Experts of a small language model: width 192, a shared expert of 64 neurons.
Below are experts of layer 3 (counted from 0) of a mixture-of-experts language model. Rows are named router (the router's row for the expert), gate (a neuron's input weights, with its number), up (a neuron's input weights, with its number), down (a neuron's output weights, with its number) and show model dimensions 128-191. Each number is 128 + 32 x the weight over its row's rms, rounded and kept within 0 to 255. Numbers have three digits each.
After each expert's rows: a language model's description of what the expert responds to. This comes from a sample of Wikipedia text that the model never trained on.

# expert 43
router:181069143151171098146102084197145178161136127185159131098137126108117157140148102160130131114097189168157151104104095157137138152109138119137141100130090197195118126141180088170144124118131075
gate0:098127065156148109138133140141091149173074197121132151121131136158107103140141172142134170155115179167082151137070138156161082210142166126170170136127129116136140136138174120094131144141109160
up0:093111102143141089157095128156088122135118180149115143154132112157178108153135156166163145141069164156129156151105119149160071178109173109163172114120127162140148154145151107131125129152068117
down0:146170181063064144102111141080163055117124165130113117138125163117195131091100141116139184122125102123197134111149124152109179078084123161072148134118149160098132134191136129129133146116149087
gate1:132122128109147094102108060150089174085149127154170101133105105141161175095137173146152138121060164168113144094131153067082080189107144104131102071090168151085124149139149092123113116092131103
up1:159129143187116182155143163119207105164110087095089162140178144058114166143109138118128103096159116085139153173089110192166162071072150137137157148143120079133178156108133165111142123116150148
down1:134146154095125069150176073148115148155158116135157134145118128096151163116105152144154094106116183113120150102125128136139134150120108079124103114122125154105144115101112097063158099132140139
gate2:186122090084123123172171113162130134069098115107085102097054198131126099150124162086186123136152091167085144114157155130180151105096137100135187186113051103102152107137120149107133145112125151
up2:085126122190109124104071110086123123163140161115213131158162091115140157121150099154094132111104140112190105171105113097083095141181139137110082112132174154098097146160117110081120153164150132
down2:193140112152127086113096091114122136136081096104100162105113136116093132164160129123168112147123175143072145107147156127056128143159178150186180118098089104147121156112072134201183148131125166
gate3:152117130155128084124059201153154106156064117170123147109158121129088117150105154147132138149163189174066112079112176158126074191099118141132121089100106123134126110101163093104138198103082129
up3:120076066149092102104188133127108136118103143101125099094129093124159128111153189070192201060117108178120086138152169181144120121179134088105074136177158163137146074086176120101135111141129158
down3:104134099154077121114105131118148154111113115169133138175106142086120117104103088182179123125145135100110120119135143141153110156174167184124146111127064152122051109161183131087145201091103110
gate4:094092116189120112120118142158100133083128154159132147104142109124139093101174139111097132116119175150099070180134186156131139139195166121151122177163150066128185127105154086089154157121160189
up4:145109126191141069121142154172132159163121150192118161098169095139185074072151164121152114161109165142088092174097188166136138139110133114202101155156083044143189124105155114062167180138117171
down4:127134145167151086086097101138118158153171096131098150120140128102158077114038161123136127134157113147114126106126154119117100123154141113098163086122106088177188162110158120079173165122164076
Description: Word endings carrying a period or comma that close a sentence or clause, especially decades like 1960s. and words like year., season.

# expert 49
router:136051148135170094106089129123141097069104122174145136133135115174154162139085141115184133177137106179090123095146154182107165090113096138070108127110170171082107163166123119155056058148150095
gate1:175132119177097145116086133127198128119123127128184084161151143077066076132135117147165118155115104118152163106123162114136159138098029113121128129144121129095134060152065105110161182151162149
up1:102108143085194145069188135122109135137136160112133148155150097177131128103117095151097145097130118175167143119138152098120107100107141177113193144162174145126103201062140150145084144143138135
down1:095185169134092157138119101154140113162102101163118111084157140160204124164074193146136161168120129123154159186067100125101096133113096154113158185161150147148092152116151173158133146107204170
gate2:105095186131122110114120118121112126154162105104140119166108194174065184132088172131151117160152120128161149135160216148125084134129114176121153126136110146103093178108134111112130132217055165
up2:167175056098084127114161114120177155128091138167158128132119034121151142104150085097091121107147125127117119155105066115180130125121131070106136157110181111136157069119136186112088147022214110
down2:162068120096145144137166165098169111145119140119097070133121151194073107122139134113163118055122117139102133181105160143113156134195139130077079136133067168037069133112144099150109134140116097
gate3:171089109124153164125117143143115174083177125107127109134142153145089139143102137117133089135097216103071203133093136189081141105127100110103132088108179076114150134062130146132122095132151118
up3:144165089084105135117165105114118064103092125097095143140106118137159123122131133106073117115102096094113073247110147096104138126105167084218130162162117136109129106162103151073142147138109145
down3:092106187145203081100087164152124091123095113165145158116161089170143065128209081123136100083133156136081163143108075140068132097132133101136103097064141108128134113121131124154129156156081034
gate4:135141093140113115162138167158082158170119122082129114095034141129152081111163131106158049114140188163123155095115119147146129180162113077119168118142145161146086135075151161109095121118128173
up4:092121118153118141131143182172101151178148076142136156079107117154151101094193099108147095125223165119102136087103112147128110141164068108103132120150158174144115141096158107141084109147111136
down4:105172126188130167135123154119163144113085143174162196106146140144174127141141141098106106080150144135100184217132104160118144106098108122156142055128153069180132080193128135125083125174143077
gate5:166135094180135109198152147192109167126183138146124088149035141107148101142090125144119113125101201066154133097111117148102128128161092043123127120159160183153087099120127134069083090112163160
up5:143158060156151061110190134137126121107173109169202150096134160067178091132083129152141125116120140145137124142098100127181130080093113090151154121105178135199114120148215141131106122137137145
down5:147145139141181100071097106140099051145111106113177187137110124144139099147108133146091162126136200097135107164133142143158115117090108205109115102078129166171195135114163124192137166151126133
Description: Line breaks after a sentence-ending period before a new section heading, plus word endings with final periods such as murders., Bulgaria.

# expert 38
router:063126148113133158101114104121147085085142097132166061151145138171134139153135153083112149158198171085153131169164137121093152153178118127167181150154148092114138186101085160167085100116072150
gate0:135153090167087099132138139110135106114127084132082170113092136099092042112123080127123060083114090059089154148087125143154126121155179087112145086118128154116052134112167119061108129141146171
up0:123158095123141147076161122145125111114136082083060173151155150084086059161122098150116062074133134139122156162154120132116138162206173102131137092141108154102044144156165130118136114145138101
down0:108141133162105137098125139086144107092126107170083137191158186114169125143123075126148110135142088117120139123119157174086101090173108124107084083168056106158121124111171113093135105106144113
gate1:116047110164149108061153146153139129155070191113111164147131180168117088128117187100142119167112139081072117131105082051118085132166108157137075093174123100144102119157108109090199135165073109
up1:134148139169071158171114125063178154119186133076145140130079107151148141089120092177143097156156130112191117123183164172174173149144142137104182100096079126150127071136123159172107159082166155
down1:135106150149091090130155169095084150128091097142119153107127096107161098073133110116167173114101084110086117107109102097139118083139221141054131159170141108112132093102150109107089128104166137
gate2:144062149091112090079119115104128074076121173108165105086167138114126180112145102092134109115129168137134153112128177136083172112149181093143172089141157169124137161151132093119105134157091081
up2:110120234151157158100082089127136151134125062121140056064084116110146145089102149133120070075101111103099133101064156154125105065100143118105102148082112114111140119179111142154151161104152179
down2:128153122149102115108087121147133191130094101151121109128130144125128089108174151114134196080123080089125125102146091184157126065140104217140071167091126096125149124176150176153116112146142191
gate3:088105117146084154057082150141090102232079115145155120130118121093069109158115092187078113111131120145146080099139113081137066142160109148155118142157166128117155164101136191149154141052156135
up3:076122096138104159067102180173066093193077153166143104097157127120121088163107125155120075127104130128107083107097096094123051136162142136157114188158139106140160185088142151135167158071151123
down3:095145140117134077118144126135063141142119116108188130099127133140095042143105110076093094138124179125119088163110074095142132115196144129112126085092110174152066124149180095144143124091131083
gate4:134074130103103091141097169135068166159100120107142087169076161130118140031051160123077129115130125087129154095103100134128094118085084104126125160135140130208089118130084139071123168187116148
up4:098121143119162101109087177130093110146134115132148055170101155102099122100087145090065127110144149090125146144120095103138134156172084070186164104134151126139094173110097138131102155167089113
down4:133070110137097129102111132065048120117108121078101143176039166144128168108096111147108146165087076164093105081155102105083095122129096129196136212101131115201224145088121113163132115139116151
Description: Word endings fused with a comma or other punctuation, mostly surnames in bibliographies and lists, e.g. Galloway, Hilliard, Bauckham.

# expert 17
router:159162124108105079134188135106104162116089098100129122136122104075194096157071139178062148079160143192133118151130162109141123141153145110133119122133096132096080132158085177093066111074151127
gate0:130141111153124171102100067099163105078098043171142097099085112071108160125161164115150164133068149124101165068129132172110131176187138113153146125071136116166091107148169082139162118154123158
up0:176142141164146173110109115125150128130147081166108127119144136114177123101154127154121164060107175163107059116114132075169134085140151141084156103088106081150151074119168112120138135102122081
down0:143108088182140073109130121164179134205131125169150093125133131205090134110124132096147138150123111112124150115140084123072184128097110166105130136179083161106135076164130112182099100113133131
gate1:167139162046111104088135117134182154114088118087109159127144116103112098123161177161122141095140132174175121185152149156094077183199209120120116129156073175144074160175104109089079103120131106
up1:151055106142144142133150131101134134165136107121151078178184105086125088113128133144112127146106153074116181105118123177072111066134104107135128117070136109107143100106141101130106166124110140
down1:096100183108198109160165148127180094094174159128091095159114156173132232144157111095155171084184122129130191097121098115075112127074141118129163154149169137111116115135131111121131158165118128
gate2:088127098146082179110127133144147101147056171120081120115114099178131145129147077151211059143140086134146164109108125159207177109140147123099155115117115140128125087195137124150126112142146133
up2:146160078131111059152068055106108103123130135099171137083145142158120111060150157183157140107108067112090100109131161147105118108131128078162184147120205084101080131134107178116132179130082120
down2:102168135106167040152147153160137172091127068145149202085111154162139168154118166170138130169118220133084132137151144095136121145134136100159094140126126115133071218111147136087141123117114098
gate3:188132149103149090118175141096133130130102091146154075092112176105176077156097174181112168142141141112169183189103149120126071124107181140147063152080084114125146157109116079125117164105078129
up3:110104074180132163099108144149146113153108152153067161150102175137108169131119133094057107176103034130101133100124113145119121138163107125116152131177170126160106178135149142143126111160106180
down3:207121141111123085081127108129107082091172139125096152106129140150128217088127078069147072092142151166108099196141170162144140146113156097156125137170136108169172090166173106164069203142158149
gate4:171084101147189131128136150180110191153110122120105081072128071108173138138123124108128160124121167161172151152146101221053122142094159072145048139132114079128094151147110176169167164097164157
up4:106139165104125120165116101065163088114137149109071153152140144184092125109118148062155127117130070092130186107121149099164106137146140128204107098091090187243170150126155099130135096135144117
down4:056165111085154128172129110139149101087150111091171152088097108131133145169099154146165106158066124204117103134112094138102081108123150144042140117121091153149193170090145061146141160120109095
Description: Word-piece fragments inside words, often right after a capital P in headings or table cells, such as P-o-etry, p-urch-asing, un-em-ployment.

# expert 27
router:119120143111078155128127119115110078093125092142139162095125048176093136121135105108142175156128158117151170084159109072131109137128090127122131124102165220139083106090139176142145121103143087
gate0:151142126158173074133128123080110159183151119085126087158160126044127085133142122133142026099110120128145136082154152172091129021144113146149118103125147055146060177216165142096158176107111124
up0:176170209147173105107162136088137167166146151119163139164142114137102145095103097097132152194114148117177088175145153095117179075076165160107123130197172136109168100078098110105144141078090140
down0:152122119184152069093161165106127081053111181140200108181081148128163097105137134117145110178174189126115077119106137094154133114187156113148121046150134171128189135160147070145120143122073165
gate1:166142104117121100093142134197133167158124145054069113157124179076147106190080161159095134033081141167095117162064115136139159092146163117126066128087092124142135109148090169067129187138151151
up1:150148089129152135111110109072181084110157145158143111156106167186118070096137127029112107140140077137107147083115140131097136167127105106134113100112096115100144147115213146164123101138130110
down1:107189102122127147125136120186127119084122194129128151086179150158039080102156075139121098077138127116146202163089147098106163192119107081083138127144117137078166140167123136135171105089163083
gate2:148101176133142118066086103093154139135108105134136148108160122133066103100111136135131098127159186084131124116128192180144161181130108096104135097175159118075123208133093145114089130129131156
up2:108136131146124146064113079113161096143134082168111159180117099095064148097159124130168054079158157115104122161155182195126130179149111095078137140191157154109132129151104163120099135127136201
down2:118105182132134115145091112127135116110117217187142156098119092077149122113152163163084146113143198108132073101161146108098114096120123155096099143167194122115092143088105090095146144121131108
gate3:175088124101130100150148075150146113077142172133154118054125122098119099082161067157083145128137167094097167165203123128128101124183145121166133134135150161174079135163141134165180127097117111
up3:146134127151184186183109164146128074136158093142125106171086121090116139185085131153194093201128118092148147170081116108153200099093138159116106099134147152080154073106146128107089100165172122
down3:155118083089118144122143119117095122135152112123123113094147186152115141131115127149150150147142127091135134124115149119140093049136087074115126110162107146089095124075133169102105109104149152
gate4:141078171107147094138166152132154150062143143062143167094181111177147155134189170144163143136160131109066134073153141109108137154152166124137147091131166141082097129141133121107167117129105138
up4:121171104142108126138092114129106102195144118199105086169097150067118116139051070090117122137106152141181135203120154134154115101103113113128096146124071113170145124125115132151080141126155120
down4:088153121099103117148155163136170098117121115140120078149167127167061124174048071146125129097168073164111128114098128048136135108105139121160137079082109101130133139200147195144165124111122149
Description: Dashes, slashes and pipes separating names or places in tables and route lists, plus particles in foreign names like von, du, de.

# expert 36
router:129136109068119131122171041097115159088136105105125151087101062116121118119098153119105150153168111086150148120161137066135087116062190151080185155124162111121142155120161123180088108094138181
gate1:128181103112102158101133114121147111133154136125189099147165114101121114087136091111137135169090159126114106129098075163116125163118138134163159135133124154163167133236072144119145128148127111
up1:164103134158068179105083085106142151106158186109131091073094154155101149102134116114128100131099159107177098134146145128106111061075175146069180079089113113165161110209084097100163116090111148
down1:196085119223170160108081127144138102132151155108162131132084195117122132125101041145110135095137120135130111186145132115057149184125149101089149125181145111105148086135098108141085139179117138
gate2:149195123188125107072117179125069099098085196159153125094118145142206084147108161160093146180120116157135041113070063146141132144107125172141143149115132102115141117140095097089063204145180129
up2:135100178088162116124096097124181092135146114134117094121188130108067145097158127128207124130076097083130128153133207148093157097118115154108147094128116175149168153101096199165114054101129173
down2:076173201108105157109143113110142160110138079037083186126088115087140139080143126117144192140139153180103123128100182084144129128105131142136096165081107123117155149137122150135122137132113176
gate3:128045159104155095149107092139121127135070137108083114135105139154069120163106136121111106146084165130138101147133123122112142122167116149096081124156123070158099127130069161134125185156124110
up3:123115147172110130155126192108106110173135207084120120120160131072134181153139083193166099152168137162147130126157194139090163150128163137123087125099196075069097105115142189114144079106139129
down3:160163091194101125128121184107129215176098153161163159134116127120136130088139147111108135069114203139125123108147124098138086081166109060102175089137101111171089108071172089165089135137130091
gate4:089162139106092110147152104150104108089137065062073155069115101148154127142061197123071171168132138111135145108101143114137077116134194109147142109095146127125113115147167112121119092102114153
up4:158147083141129125095117107102144096073103079083108157086048105104195098147176186101079137186146060125124091155071111113101128155103102150205120102106141116129133157140157106111153150137103120
down4:137158072172084109067151218106170126115056182098120139117103128142141104057128139076151064134108160140116081147122117108152100115098140132175143110144074126178152092133089135102201122140084107
gate5:038150133070075137114128144138098116126133113117104165106157066176121140143077140134087119120168114130135155085129150102160103117114153127126157105081152088081106085097151183139056113091151153
up5:129183114143130077134117140136103141153104132109102093155154200195076172150093109159177151114108182110138120173139178155123103118141172088112110137112110113146108122159125077088154137123140156
down5:097133146094135120175132070126135172135188089156116147058098105108170144141169119112128120133160039145135098100145125076135148136151159096101180160135185134109144149097179114175051116069159153
Description: Word pieces inside proper names, acronyms and all-caps words, such as Cot-ing-idae, Pump-ing, Owings & Merrill, PD-C.